Weights of a small mixture-of-experts language model, trained from scratch on English Wikipedia.
Training: a variant of Adam for the experts, 377M tokens, 5755 steps.
Below are experts of layer 6 (counted from 0) of a mixture-of-experts language model. Rows are named router (the router's row for the expert), down (a neuron's output weights, with its number) and show model dimensions 336-447. Each number is 500 + 25 x the weight over its row's rms, rounded and kept within 0 to 999. Numbers have three digits each.
After each expert's rows: "comes before" lists some tokens at least twice as common just after its tokens as in all text. This comes from a sample of Wikipedia text that the model never trained on. Tokens count by the router's weight.

# expert 6
router:545540504520507508514488504497518525486464463523520537529487516520482518465488448516495482510453544521486465526528520511524543494505524457507489482540516518533460496438491517443548501524497468500497463484495495453514517504518477474501520473514490499453505456479488456490472480490503474455514540512498521520544558504483535495453433475514
down0:486487468488530479518523452491489505462459492531487563482448453488479475468479533436557490502490482488470546511487513456524530517513501470513550546468517460472496478481505479541534521503486521505507503506518483468479514483474471482470447493538506493580470485488494503488528482514496521501520496515518507485536494507490478463515510472496
down1:512512539507547491499481481558521516519478475491487485529513472484453468495504520511520535527465502472520493509545441481463497497454464510510499543487516502527512528479501536481514483497485494447505479520478518469480492493535509494486466500563480445505503498531508538479484481505502480558527489515443483520495426514530514482494493482461
down2:535501445497502529523517546560523515483473504483522493475498501480470528506510483495533449502497487521507475514504496521460509443469479552455475494478522550501477500527482530494487511483485439453472522502518549508501529531517499495497547516461500516491487505505516478500536488463479506531527454480495474495488490483507445565492492480488
down3:525517534527457518491526578514491496552478488560487496467478502509467510526439505472513540554505532468459477517521483505500493507517518516505461523510488516526501519516502489501476560526453497489533478501491520536524472527496487465491519497467509485503512507476499484490499522476469456494528458508509520517464531481425502524534533471477
down4:514493522485503507513527538543491508534506537484458475509503512497428507526468520460505528470480507506516494517525491487491458545529505517504527521487518488482471534522502481494484497481475479520517459508506499496480506496486513538541459504513470463515530489493510496480419481487508461498519506500491489471455467501511489477523506550518
down5:529468483513530471514517499485470507518504476531529497501498502507544488540529504545507469514549501478491509501514483509518455493530522474508521518518497502487513474508489471517510469494483516544518475414480480459456508505481479512492507482490547539497489514506529561435496450506497502474476548486514507518512490528532483444477515518526
down6:500511532485489535506504525477486500553498472482509495510478486492544498506523502535475467455484505518495456494501518531528557516444484509494532542466494501478520552478477452515552496494496462549499535507546480523490532468526484476498463503514499533459511476520484484479517494549509506491518512480481505495526495506503511499469526509492
down7:557528508497485504502574508468553473499514503522504471475483496474483502501503448558512457479481478475482504509492515523509482540483536532501477457487513476485487484459476507511466448486479528485475501536451515497512434500510503536510536480476523493465506528512525500444497541511512518485534537468476519515484530493504497525462485467495
comes before: ":", " of", "==", " (", " and", " =="

# expert 4
router:492514504525492526544439493498495494519498486523479511511502488503486502490490503338509560491507465447515558531507491501486526510513523495517526505530494506474511467511487488499474525490511479519475483507482503530500461506491483476516496478483482548529492462490537496507513472510504510489536526464499487486503525505509478500446511471487
down0:538477472546428489478494528497468529496512512473547485483506526488489478528504517477486482499513490500489533510533501523492493506458504515499482522510494491532525527493504481478521530512491505489497487537503515498513513502463502505542458485507498521497557491522521534479485496525479497446465484471517474548498469512523487507477506486513
down1:510507513494526505504512535467493453494552474508511488540487495506534473509489512521552528481482483505478510493565495523524515498475483535464497485506521497512523485512518467534508506486533511513503525531499500455505514484521514510508530517474492512539491503517510512513502488512491516481527489503500495453478510523515429461453505505526
down2:476480515495471505474510508518517502486574500502469509483497492475498486468540506483535518490507451477484469463479481451474473481559516530532495483489500487504516538509513523532506514444551524492504505511517498525486488514511462450483519481501492521497547485566467511459530490476468500481509540554542457487517484511520479511468483465475
down3:489484495520529526514468499554451528496517502502488471520518497475487511500510514544505454493480476490519486516495467487479495470486479487500521534474485500475520524477501512477512529510516504485493509490482501491487523515498534537519508502485474468478481524554491490467519534513529491517521532486519461518505473508484503512492495484539
down4:488507562461522547540498446496489542489492506476508514527471487505459509510503500440546491478445522500475485475477499526527532480530510509516509506482531507506462513482481489480481497494519460508516536497512444504466516480468539491493473512490525577573500455499480511511545479519477515504493519485506482514505516516493506475507513518475
down5:491497503492509522463490497477495554505441531488520498502524421483518497498496528473462516533514508496469493448436495460506498482469436447488519519534477501499522537540532460496514477504493530506495497512505519503493519517522511491492473552510473559510535526493491521520485495503508508455527503528546531518485479539493551515492479534509
down6:478533514587500518501466467499485537508530482505443493473479518521492533534501552464495509519470493476499512509544507480490549503489465521518476471502459498509495470513492496451472490481488495466469486501531526521565484546494494496488504452546470496497471553481432519505473503511500487538485476521507492464489523484503502470531534497461
down7:518496516536488522485522506507484489519528506489489425524485521513515559519557510431485504498496487519499513521489524512500494517495535518525477501514509511447507531568474504462477460495485520516485521486493533454533465506504465504514513496492518478541506519532415506499531505461509474491491493483538473506470482518523501536519504514552
comes before: " the", " ", " a", " his", " which", " and"

# expert 14
router:499526535506502479494487450501476529537533465494479563509509518493485485515500519513523485489501473507451523547538521478528495521465459509463503540486486512487481531506536502553486502547522509491472529555523486457485529465523520491494475499489503485508540503507463520491543490512481502494501427463450486510475481547466483488550501519454
down0:552485458450518506500523500506519524513507492512486512530485503555502511450489502472540502532465462511476516510497527477495509496481515459538479462483527491532474509440480518517494502525546488524505525506505536494520475472451505518460494447491492506526507497543511501512514481482485561525524510492549475511487504493453491509557455573432
down1:520473469474500522509477456494563499490505468522543475507538482521523520487494510563489491509504530504479502513499505464484508445468504455507449499492548486506455490445513520539533489519503465524493506483494463538507474453516489518486469488520517478455531501515479524458510514544461488510538504474515478498500517486466518503529510518469
down2:495528496467466535508509507525462521518479487508501466513562560497573472531533550489539539473507498466491490518500521546492528489521453520488462505484515483566477503471544491488488492511518499504498502510500544508501504494508521479496482496491528510493534537510494483483476512504517512514512510510452486516460515481501465501525469522507
down3:491511446505497478496496500494481534522470515496484460452516471513534537466535477528536494518486515512467537468504454532479486494530492494503512479505517485550500492501468504499504500535465552504501496522472516499425513451520480514469503543504479493519461500498562491462432464536489480504525538452498510530515505462454501505490488513508
down4:503505485488526505510506515472457499509515527487510504507495491498471555507504562529477526499481484485518540489536491462480481488480470439492508478534519452516487542516520485525503498506495524512476460534454502519516514489499543481494480468493504518529482516487542501518478510492482495482474486500502452480517508483493510503519474467462
down5:496507530465508511464456540520523488503499510500485531522467493489457507541479515472508486485555497503463484537501490471496485528458469510485493480528473521497463524552491524498507498498501531525506515502530533473503491521505465511500506535492510524447470486516504507498492499500484483466490485522471500508493499472487505507496494489486
down6:535497516474520507490483504572488476511512478514507507497515480477475494493463509498499494517479513493503521498499477477500516477553496521470478514506513492485471538514516545550501509487495493485491504499451495476497490453502478525484504520506513512507472546488455520451546504531480486529505511484537459475535508464528491510529535509508
down7:519524517492484529487511551493448524493517468499520485489492486477520446530487499445499484494472541496493507477476496515524516488520481472484500493523519462490540530513488545506503491520460538521468516514508494490479490495501537562491472539513486480553506503461461514494504481563532530505522411508516485520503470466504489496540466524506
comes before: "\n", "s", " The", " In", " He", " It"

# expert 0
router:474535497505479499514495489513518449484528525511527527499495515498489468527480469525470443523478534519491501518491507520475538514464501532488494488489488490487519518489496457494526467511518516521547517496527504524499476491494495500518500488472507570524507543494506504500485512524498592541485508535493486535512504466473491505535514448495
down0:525507473491491503510474498504555468510500489462504495443519491514491455503513489499498435479527489498508475477488545473490485528476517543464496521474484500485517520504512471457449497474528525472538536485475522494519477488499506521477497497472460483482457473503535514488553493492508533485476508477471492491529517498524510517495509517513
down1:524483462500536510481512500430513496483485491470527500512492483508525476491554492491529513510476509556466534504491524476526522504521528510491509554554514506533480484488503506500514533484488510520484518521492487503477504501453488481536507477495489499468501503530461462532525509492529517466496509503490517559464503493535487493480477493553
down2:507527520483489484489498503541517518493467525491481535535486488474529479512524528461541483506456530541505518503462501470496505470536468442509484534452513456542495450451518505513509551508506508478516487499461527503516482500518478532520489536479512481484511518561501511475562480507493514560522491492453507531521505517471486483535492499492
down3:519488501475517467486551482492553509515515485534483486490455470510465522513494522516496491507489514487500480509483568502457507493462514490498489505475559505512491495524500525480506496462514492444549494431497528498494513482508535518476456518485477474519491520460505502470510508488496549503514454532530498475462542472512488520549472519505
down4:510507558489520486538495461518502489510495523470503455464499504517514494482527524511501498529501499493471514506491486478472544515477504513513500509521487512506460505486479483495491433523512478519505533479442495485492503496504477513504471509526512484480514499466470475508492499507511444520534513501466519486510493488510521454474496482453
down5:545482486520504498466505542535494489509492495464430488459494462451514521487522511500508521496453528508495494526473484513531500534502543488523485529525504509484506479523513484522475481527496512523461458517506507473525443514512501534504476505511510487540512465515542485496479504498480489463492467492534454499525453527507520501541528497469
down6:526489477458507506502537488457532478445489505522493503520484484472511514515506489493549517525474530535504441514457489503521493498512503450520473503499557489504467532478465510482510490512526507460555528435491482499510500534537492489496473506514520519490479530506482452499501535479470499520484528508470473559507513511493517550489500536519
down7:464468454521497516469524500482493502492500492494501466469501488436532440478532476473502503507528466520479463498518524504540530496483493493529499519505466493496434534544469447515497501519509521533499500533487460535488496495540504487478465491491506491454481525505476522515543518506530460544528487474483496543483528476504528468515474498515
comes before: "0", " |", "5", "–", "9", "3"

# expert 7
router:514528453522483463535510457509510485527514489518534521483541511498459506484516514500519478540472463471532503512495489509511497480499551500511476497571495481478537501479512470558484509525514480513464501474453501501491485515491505512490529518489461450462497492514481543515491485510518462501522435446516522509460525518488530479499489515499
down0:504505501543500497486481464490536449488486512520530509467491495468542449531456516495498528500509499534476437466511518502487472547472484505465507505519446505443503504549559501487497530461542518473492521514500539477512534505530519512508480565476539532480477515491530457499494461484507518475529530521502469512517487518494514474499540442457
down1:511491500502470499439459490492531528518491506472536527487482497554516489514448467502514512495437497542495482453438477559500467562544517515511492512552521468479474483523511478499473460474499506468475496515489491490483477496489485481481484530533478533543493503470517501535510458492487531504512535485538468516564524496471532540492512510443
down2:508504521504443443475512473459503517533507540507548476539537467501521460533501501464530503489466540509487488496523519513523519487495484472526504505570471460514515494480444484549498440507492521467510536520476503494483471515500496470500474517516487510541495462495497485485524470491455519521507554485477469511500495482487514513535531468463
down3:475468538499506498543524468522477457528509485500470481519523533474473522461511505489525455514524485511506504491516456492526510471504505521522500513491552506501489530500487470581474453454540482507512481479520486527506510470453501475476510489462491509522508508515521524509516476485482478532484485477524495489506485526498486506505483507500
down4:483477552502492463513535507531484487519491549472507471520504499536525493505478522489508499548528512547462460470504493554490505520511474486470551489470563527514477551461522524534472501467498489514519496505506483496481528509487485519515504471513533535540501507476461477477496485490490476519498491485485477504461473504474455538501518489491
down5:497473507516473452542541476467551511462441507485514493491543491537499540513491519522495518499489497517455510526469498521509516486500480490526519495501475466506520471505506567513510471493531493474543467481534513497549484505485489538504483477501502497526485502469486496511488530434522523487525525549517519531465507517491496492492478501506
down6:509484503495504463495491504505477495511482505503497503506548527511493508515546482443521515518494480512500480481521562475489511505527512480519517551484498496485494454463538517483522522492511473501505472482513556542463488496489506510480468495478517525563513473508484488501536510536510484485502452521478462467505494515501519507542520509460
down7:491455528460521516474500509484503486536526504498470487544539464483520483484544503485560470495503486494534492474522463497540500491471502476500510501527516510497508540510493450586494522479500489540500506482573550543481509498494529487494510489534489507481514471503494481540522499546472490512454492520493475458462534519477484472502457495515
comes before: "\n", "-", " ", "==", "The", "==="

# expert 11
router:500496513554478522492542450511507497513529520526474475539474516487463491505466569475520495461477486504490551472462503512485540493506499490524493472489505512452469530568497503522475490511485469483522529499533520494510508478500468508464489509492516468535510546522511501502481504470518514518495430522473500503517484494468510559518502509504
down0:466494471514505506517498544501449487494479494496488525495499520507469559472485559494499505542437521511473506545514519468489498485530474475502544516509508479530510515487501537477546493490512458485486483490470506505500491497532511500464509514471518581514496490507465528497479449475532537551496507474484492501504493516544498525492516508532
down1:493508470481434518511474480515509499529503488511515511473475551450521430478476480447482536498486502501490488537506460533517498495540530459449508474482501451498470515457452542533502493490443502455534533484533439500503515461477489475487492488520502494521477509508514474524504490496474488470541515482465469505511496520534485512459488488501
down2:483506484433512494484507466525471569458517530455471551446517511519498474540484509467498528507516508514504478532498467464495520522490431467514482507505488455502529477464503508480519491472484483455513476490494478496523516535498509517520481493510466525522513528455488495485507503498526472506506514475503528509532491499539488490523519486529
down3:488509512495515494479529513544529553502473503515486498520522493498523498511473515532470488516519502521475510547489520458472457486501450526519477474460540483505499512539514477516541484495485553507488492501511520483530544503520472492526474528511471483502463507530466473470531492511489508507470479519500520496509493501418503493519523511495
down4:507487498460506485503486553493485450520491492504491519471493487485520457482502451498530477484474501491515478502499433520528493520429506547491481545482526509450444510475479524508484498513498519500481517497496492520489479506494484498514487455520529488444496524499488506464441547551481494455501502475502540494503508478488506522457462517461
down5:502527472456484503446443467540559421480485520473528502512487483496513520496509442555477459493511478498478512520437476480501491513493533524490487547484487476481505494524503463476472532494506466484499528516525459526536550467532495547535507518510517457458499441521495511482494527522501465522512472466518469506510489542458507461463419487462
down6:527523498520513521465519452520518464515547506527512496502525469512512505477524504481495521454522544499519480497512475519516537509495574529518482541493497485505514481477488489482481456496475472525497504482523476514523500477533455496518494492554502454503564494508504505514481512501522483525492435461509539520473492499494519486553488490563
down7:512550510475534503473495516492525456484483510527522491462492476549481514538504465474498502505507440518497495534535506482474510494517503485504476483502556514450518474515514535527519492511493565514513474511498515516475492505508473500494541478532469526489498477501495519543485550451481500502522504495499503459506467488484483491519546529489
comes before: "1", "2", " of", "3", "4", "|"

# expert 2
router:467488488503495514469523504510522463453529480503472536518517515488517478498516483499498496460482467495513496521525515537475486487464539521494512470561529514466498509464526489527527460497512485481528510485494508545485486503522507518479526487505440403483483504516542477545481541526544517501488461450510495500488491498509476496513534513489
down0:479529517487510480506492484490527470490503464496461517459541530458483502484497514473502523517480537483474517468479490512493489479496521466519535497484563507527505517528528475507461508536535486475554482466505541536469512539533559448500491526511455494534492497467519473488478487514485439506477522537460504486537503519474512508497543461492
down1:491528439543514486499494501427537503489487516481506512506474454503514492513481492503461472523553516529486506517489492465551499474536491488513472519479487443544529504509494503512471494531479492544481486524481498485508506511500513550509509508461508535482514495543528487484496460460499469527517551495477474467497485456475516435515491527502
down2:536519525474528517517483489518512496446520505525454472508491494490497543458474482509547458478451533518468487516512470525482484452530480491485491452448514512531518479474481431459461508498493507522502506499505487508487472503497498500488459551525495526563536467474523498479532461530490466492498510497483499444517514545485513465465529545509
down3:485522484484491516525504532512483509522475528488512544530516485511542527461492484526504502511522504470516502507510542476502544486470534476515506505482507484508570461498493507467509493465471507509515488531508512491491505542471458482498483492522485521480489533549502555529487435500542506519514510510565485477518505478504496511440484505482
down4:520506482476497503514500449492542442496538506494482523439485478467470463508468473492493506503500514467481490502512533491497492529471493496512462523482532502510468476489477496487532525494536543466505480527488466511572518503556508515525529532487471498490544514511548508473519534484550464536487485473477514513502497463525485510538508482541
down5:536521469560486492491508513473536493521543506497459510482509488483499495520502474435521495493518504505504474492538490481479497516496498468547474538499551500493494546491503501519424491489492533510517541511519491507519512467529457496503476532510462526552501559475555475476544480486474508502512477506529499529510464462477564495541511495466
down6:490486498538534471476527498494512469507487490492532511487535477482521519467503539525489460511521521456493549489519492523503481498483494494515535501507534498509457498508496492514523465525471547517523506475543508513490502486567532489480500541516525523491505492496498501463538544487459477500516485492484506499524461512490479488497530519468
down7:524517475517528479478505523504520500545554486499525473497500481511474459504528542485482491492476474453480508484501508511538550519511483446557463492532527485503492497504498456543450485523484531513526503483510518483536569441494477524505483473514465491482519548507484476485531467440489515536506474509480518532522521520470489480524536475532
comes before: "1", "2", "0", "9", "8", "3"

# expert 12
router:487528491501507503514445499505490549499492464442506544475536521514488515505458527499516518497488482529494503509533515492475470458538490467515509498514494502562500461490517530471503501477553491497485500524530526463498496492491508473431540464556532516531500475515500503505525504505491515504527488550452496470541488448482483478448478472520
down0:505518509512450516495517507488515453444503457517491513509488441522491533509523501466475526565493544470520512523524504478518521497488483467547490477568511475521523462529495457496475466491489495501491527457486501532489463499497470532492510527497508495520487510521465485501484521508502495555516527530519522496475500457489483481501514504477
down1:488526470556520490547463498513500556483474505532521529546499448481521455466463502544486543501475512496531516489524498476508523488515502509498505541503534500514483496501468484531491482504513535538480530525489479493467504540454485500463534503513505500538505506501481472502508477503463509510498501496492547495503494476489479490454476491506
down2:506477459546490474512535484502522503512466527488520490523448489533443501483513486466510531525498539483507530491506458511500520521525512490481508499514509507517508518525474522510497452501471474538460503525492513487539521494495476509515488461485499520558506525495501489552472504532507449511515522540504489494511479499528472512527532526493
down3:507506509512532531486470480496503497491517503500500508514521526503490465523508485545476515466461531492542492494493490526525510516487524523497523485485466521514489510509493513494457506479492511519535532459498493536492491502527496454527485475495490575478500490528475498475511509502544466537535535524489540503448514502516514474498481475516
down4:496494557472471502518472502476509475495487493510503521509506498524486542471502510462525539499510532506498501514510472519500484474491485476480500476478527475486525533539516508525508456469510509491547523525492498495487509490482508490494497519470499518552469545502460489494504488552456482522500529515525469502524482504488461488539556516508
down5:464483520509529471474488507516497491501498532500495541515538484517469490492537517468506549493430481518523500486478506519517498521502481503518425506481476487576479552487490493508489488468501490504514478457510533480485532540517514489483526542518493513558482525550487516461480473462472477538558480478511493510529512539496511511519515530548
down6:460513497479490511483504460495547482509487490518475493494461491497516480499497491503504510500473522475476494524488519507512441530470523490528521482538485558520506505513521510466516558529562533497498519497477492476493460469489494565528510506492510476452514522494475494464490488538506491540471447516533536533476506466504480518551497543485
down7:529525481463518503467518452514512505508470514502505497492507494502501473504547472555526487543516509534515533476530528533514477520523505506478517472512487533475465448511524505439495479481499471497504470529465472489494494475488535490554460478497513454517530449570528480489503451522475525462482523484510485492507518500476509540473527494562
comes before: " of", ",", ".", " in", " and", " to"

# expert 16
router:460501516520506496480469497511506512503483484494510485476481529529536522513500492471539531546507465461536519468532493469495465493500489488477467577433499458510498501518479520535480495507494515488521487555496498494481487502511497526478482544513522505472503502481488537460490484473505475500488474509503469527482479520533480485571483512511
down0:512535530510525472475489504461475492471545514509497504514488487506513499547497504491546506509508501509534515484505516467485472542499522507508515528474504442447494507531474509522485513524532513492453465482488495497519497509526466481513503482492539530484510503530476496515483498472482550484478525468539486491471532521485470562497490515485
down1:524481508518551502525536519545539566491493452492507468464508478501436495505482559508538514551444436500525484499496501470481524534463500534516491462441549540488513486497541452524506447475494488472501505503555484493516518480477463490513516473534506528497498551483508463561469508485461486503527458512517533485480577515509487548504462483480
down2:528487483531508524486534497539533536498493543500506485508484509519522495471503508505458492423482515496535500501498524474485475473481452491534498507477544508513509493477521510511530491465474501510497499535515514495481535516486468552508466531463484524482512488491481507501483455474529437509500484450496523532487551483466498505539471525493
down3:499477485478491477488457543475489490533501500502515503477476476538452517523527526507496491513509495505489560503505513496484490483487497507454508511514469478455471522476500539535487489508525459494488508463501519469542488475538496475484505486498495519452520493485547509473529432491486518488533509471523506506506471542520523500515514470513
down4:497523511493463533491474481457482485481507476456474495453483518481482465467475482498536497519483518510468472540533515461526532496459521513554576470502514458508467511481554467547509493477483480450468493476483508500461526517486502479575502495501483524457503513474512472527500508483464495488546474552525525494513488517490446530511493530464
down5:532439486520547496491465528558455515499475519466490522503477507508453469484510430529526514466450527512483458502508529479477514501461521503520491512466519531503506474493468464469531531505446524471514479481508508488481486469532534506524515520462497472532522490478508479532558510520510484492523537473516491508487494469486473484473488538500
down6:545511529497520475477483486474493514463492521511514517470533493522473504486471495479487505519491456528500501509477500535530533493533494484496499445496493495497544472488542495554477509449523473532512529510510560517497523545501532511514498460531511497481466526525517520505463491493500502555520508507514516470458483520490522494479456501493
down7:530490509522470527480456523527502508468486498528516511511513490523478500486501528544509503514472541491501510541489525493474522526431529482525480508525429461492502548509540505455512491512492453528454490484489504505536477482503504510461502475522466483457546483509466529497472472503465495517507517482537491514465468459471526506536503529505
comes before: " ", "\n", "|", " —", " \"", " +"

# expert 10
router:470483493491449477531513495501495539514509460475483521514466531486518516507526504504482518489515479460480498482455472539536493511528511481461523445444487474496468495506521481493503480542445485478544533531510500486515511473494512515505499533525475511512492509459501539544500424504470551485467550483556518524528495503554496531515481503516
down0:492501509488474565474473481528488472499529513503469488493482526476518521511539488521513509518485516508502509511495542523490474469513495498441496506496454460468515510507443469478436509515500496467532515512491483540520561498481464459513469462477484489456494495496481516522477478489486547496505480491480440458467472483477536507478526509495
down1:514543533521500486518515505483508483518514517531511498491537463454479512462529490489470486528524494487464531508497501520517486482508544510502512492471514497500474509496523474533501476494498484436475500530509445564473450497486511497479502443513535462506483517545492458447509502511487498519526470493557539490511503486523529529499487525481
down2:559486508503510535484465516480467486534500504482487474521522504484446505500520443485504482494530521527494516501464470505503466543537480500516542516479465489451493526542478556489508473478470500468490484513532450551493465558464508532530479522499487513532511464506498496516502498532507512526496508479519467512514506502538492528454463522521
down3:486504504494518521483445513491518516544501521475494525493494456547507467495538530444498546509471505469479485502566506486525534486492483522503470522498505456506499501493510488466487512467523482521472513492471506510500495489511493486474468557547493549512563494499498476474473501463444534506500488524508474481497509506479487464501491488473
down4:505470559516505467512489493512451477501487497515482469533498475483491487500503525522518503463478510493506504518486537502519544487466505543499489507515537481446496498514474503482519507476443486499526510518486520497524516535512505491512457484496502480475485450515507511485518499498503461501573501473496500517485537473471476435535500465471
down5:459510460498512532526488483465514529511532461526493568495463474498544495506526476444527548456552489513467506517497516470496481518513514512453487482472476472484538488451555441513518503486552520519495502493503479483543453517477512494525572478500464531536452464533491489583541500505521544498474522494467513480498506511520501469536510490500
down6:480523505481488490507504483489506522473465478473501491466517488494472521459551545462534529529470523525509511514511492505465512519515503520532506517545487490474482519494516479480493539524485481516450490465522498481523492544495537453538446481505479546613513466535456478515512482522514497497484533493503424474503510487468492545505502483460
down7:522475505492493497509530460503557483502555501486526505501495473516510499467501539522514481545490521513520543518482491470457525507513512487505504544531501573525464476540492505492491494512516552485486480500470530503544475501484453496465584480486512482515468517535535465495525502472540518532513488503500478537502498452484497526490491505511
comes before: " the", "|", " to", " by", " a", " in"

# expert 17
router:524506514491500495496492522479492498499514528500511473528483513505528504515517542485507478535548512495495517515519494486540486533488486525500467496508469513520508495517499543493540469491565506496535461535506440536515462515526461529525479538486551465501472508473497520470469496490458470545489569496471481488523490488553498510518489495503
down0:498484508470467523537523515486477465490516451513505471467497544498510511494523492504557498495464493525458484476528486528469470512493494517489477521472511510510499522521481493477524471505543487518496520476507519529548499501456524535469483496459472494515518508530498534452489487471511482488524513507523510490461537493455506477466507445547
down1:502534536519478515520511493481506509524466485500538477527525450506464548483498479444518447502496505534527505520504506508547484480514532495480500535470520506519530533512480494476516466480499511497471490509526478480482475494482448503472518493494527514539479533518441494485500491486498505493537520503532513481520530491543508492458518550486
down2:499553469527523501449555466540505518507523547509516503485477491508529494500520521498500488534482519474487498489519517525526501540479489498475486486504499469503524510507512486495518487518457478509494506521514464498526519484522444521512522540496489511494550477554492528520487474554519497527489478531535496494480463513465489480508511475452
down3:532505501544495503518523490496480480522481514545496519487450467500528513505574520467479425506487523492497535564494509477510511503438491535504492516504494501518553505521541482498474499532511509529521497492479498499487471517529513498432477485485505487472545488522512502419462491514500447506535496487515530474478540438483512511526517513517
down4:488483540457476527567520515512522554496465490495473489501432536511502506498511504481506548488481515473496518514555509515486492510490466500485519454486503468525525533485506453499533464475532518502482510557477502493525474512528508474520516483461489519494473525518499482457464460503480491448480472499462527520471538480483474500519517518491
down5:475469510508533480467522487503490470500522458514489539534521533532541499488496470511475525502496481490503532493490540531491529480487504521493513461503501521503455504472537464485487502478458527512530533478511548518533534493525508490494552514533490522479483537544535461543486538537517544510468478495454473429509508508469488513494488470524
down6:535517464468489533513475498551475506511483509508504549467481466486514529514497475470498498515492484498466556487481512516503491535504504478488497533539515529479498533465531517494498497505521462497487474470502481497476472514480514498508516518503500519501506532457476523472494482487520534491519510494468501496526498482495528508477497506509
down7:472480524465487524514502494462474507519521533504495487467460464479498472551471435508511528499503488484526523495485511487496524447486511518500501515468498485507507461499514584495474536528474459478468489526515490545508506458483504541507472522468524489483501461532552503506466526458514522531549475476439492499523477454505494490521524458510
comes before: " |", "0", "–", "6", "5", "8"

# expert 1
router:494461471485535500513503539534500486510501557495457473470483492473541519480472521524511470508532534521486498492463441497450502478507499523517501529479508470517476498482432506462483516480482509508518453509499535494466526522504511490485462523500519487452509472524495511457511480493472496440509538535457489514507454491510492510482493503541
down0:537529504488502493525466524466556530541493474497479518540523472567452549507519498466470529522470529494487488503494478518531524514547482465495519491487472478553498498501552505502520467494530479483524493543484499494497485463456488511507451486499533517527477536516511496520503475515506520514482518504470525466512501527498501500473469462467
down1:464484515501457498506504468535516539501481523487490507540494503535501530517491536484529549478487491512474517502505517527531534517551539486521504466528497472455502500525499493482521530524520517462466507500490479509501501494527525494488527499535494500548472502501463468497521479519513504519513513524488498509514508491549451533532493498512
down2:512506478500502456492540465555476543492511489449533508473467520505498473492481498462512498475457528508478496489492489498502494511526473472484545497487523509499524470562537508541508492473514526446485535504530492483512523510514525517504531478472502485545486558517504488557520486478529494558491497515502526483531501525540457508493487530551
down3:509513441478500512527513490489477513472527512503488528474547510502502478518493524482493518508483530517499510535488529518444498482511486513496485470532475539517506516521482490512497485483522530518511471495537501480527504528484545539527504494494491526569488490480511525510514473497485457504490451512500533493491503536516501475477459450508
down4:524508526496459551471489520505521518466455467506504490483484470542504500519503485512518496526484462517518481533505481535467496553486531447507513475489498488480498543502509491497516511523517490515487512489512501461513512474535449524452532465531469495485492534529524436501448457517454494540514480507478507562513546457489480486540510506465
down5:491459516501519481516488526487482530506535487440541492470493460541468478486485521536504517489489485512500544490523571541515502475497484436509510487476500493490458506519502507517464485506519475502490508526474516496501492575541529511493467493500476509502517515502496510444470514517504488502487478485510461546490462470525495501481510536501
down6:518510476477535483457500515539484485494492500495510518477524477484530495542528548482520492541477537468500454493494509465502497519540484513533502511484477535435511458512515544485499510513528532528530505526497510474490506508528476539517455523486530469486440479501503478476453521540480509510505483466473471562445491498495459490573544482499
down7:482473527516478477510521465517470484531495545531527466469493476444549503562499497478528518536489498484480509486497492515498486488542483525497514528533498518469498492477526528521459504489507510471483521468443522530492495476527499473522498530458500532527527466488514510511501468516497524541499453491525505488490469531531526503507485517464
comes before: " |", " ", ":", "|", "3", "4"